config.toml
n_layer = 12
experts_per_token = 2
d_expert = 128
activation = "gelu"
moe_layers = [2, 3, 4, 5, 6, 7, 8, 9, 10, 11]
balance_loss = 0.000521
balance_bias = true
router_bias = true
n_groups = 4
optimizer = "muon"
batch_tokens = [65536, 131072]
train_tokens = 480500000
steps = 5848
Below are experts of layer 3 (counted from 0) of a mixture-of-experts language model. Rows are named router (the router's row for the expert) and show model dimensions 192-223. Each number is 128 + 24 x the weight over its row's rms, rounded and kept within 0 to 255. Numbers have three digits each.
After each expert's rows: "comes before" lists some tokens at least twice as common just after its tokens as in all text; "raises" lists some tokens whose logits its average output raises strongly, later layers aside. This comes from a sample of Wikipedia text that the model never trained on. Tokens count by the router's weight.

# expert 92
router:126154114145129122140153080119107071116135129117099057126125146109141126108143150136105097091122
comes before: " ", " life", "ification"
raises: "ael", "ony", " represent"

# expert 95
router:108063152129122101140168118116123139100145097155077122148146135149100119116085121116203137129142
comes before: "==", " The", "The", "===", " He", " In"
raises: "==", "===", "In", "The"

# expert 34
router:060124129097147077134118151101091133120115131111112134130106126157116132113145120135153094159094
comes before: "ed", "es", "ing", "er", "e", "a"
raises: "er", "att", "aying", "ow", "or"

# expert 11
router:130104139138128091131118073135133134119169119129128118131077158144150111125129148148171113207122
comes before: ",", " to", " of", " in", " and", "en"
raises: ".", " to", ",", ".\n\n", " of", " in"

# expert 82
router:085086101166097088142152139155130064144147118141098094119115084147148093116162128138116158101085
comes before: "20", "19", "18", "1", "2", "10"
raises: "ens", "acher", "if", "en"

# expert 2
router:144145126113138141103121142133141182117111128140108161155156119123116154107143110133132129077074
comes before: " the", " ", " a", "n", " his", " addition"
raises: "side", "n", "tern", " addition"

# expert 68
router:127106120116154106152148093128116149121152106177147148155116134104155148139106152120120082134126
comes before: ",", " of", " and", " (", "\n", " in"
raises: ",", " and", " of", " in", " on"

# expert 60
router:166103115174123170095091110110109175147112114118153138091116148144115086135153115137131127155123
comes before: "20", "1", " |", "19", " |\n", "2"
raises: "ities", "ences", "ents"

# expert 81
router:146115069145092103145108131090191130112102113160107177113108135141110154133150127144153109113085
comes before: "–", ",", " |", ")\n", ")", "\n"
raises: " led", " represented", " created"

# expert 31
router:113164153073119077146121136135140179115121147104122096165082153121140161129117137122144148143073
comes before: " the", " be", " a", " his", " their", " have"
raises: "t", "ward", "board", " their"

# expert 40
router:118156162149099165147118089122117137110146129113103150137114123159082126115126172146107135122127
comes before: " ", " MPC", " N", " ·", " S", " —"
raises: "\"\n", ").\n", "\".", "\",", ")\n", "\".\n\n"

# expert 69
router:124120137190154150116064129104111162124171142131111087092141133122168105140121131133147128109189
comes before: "-", "|", "=", "==", "===", "S"
raises: " |\n", " they", " |", " as"

# expert 48
router:189104088125087144105116167111154176122153106112177132101162153113083124123077139115101158133169
comes before: ",", " of", " and", ".", " in", "\n"
raises: ".", ",", " and", ".\n\n", " of", " to"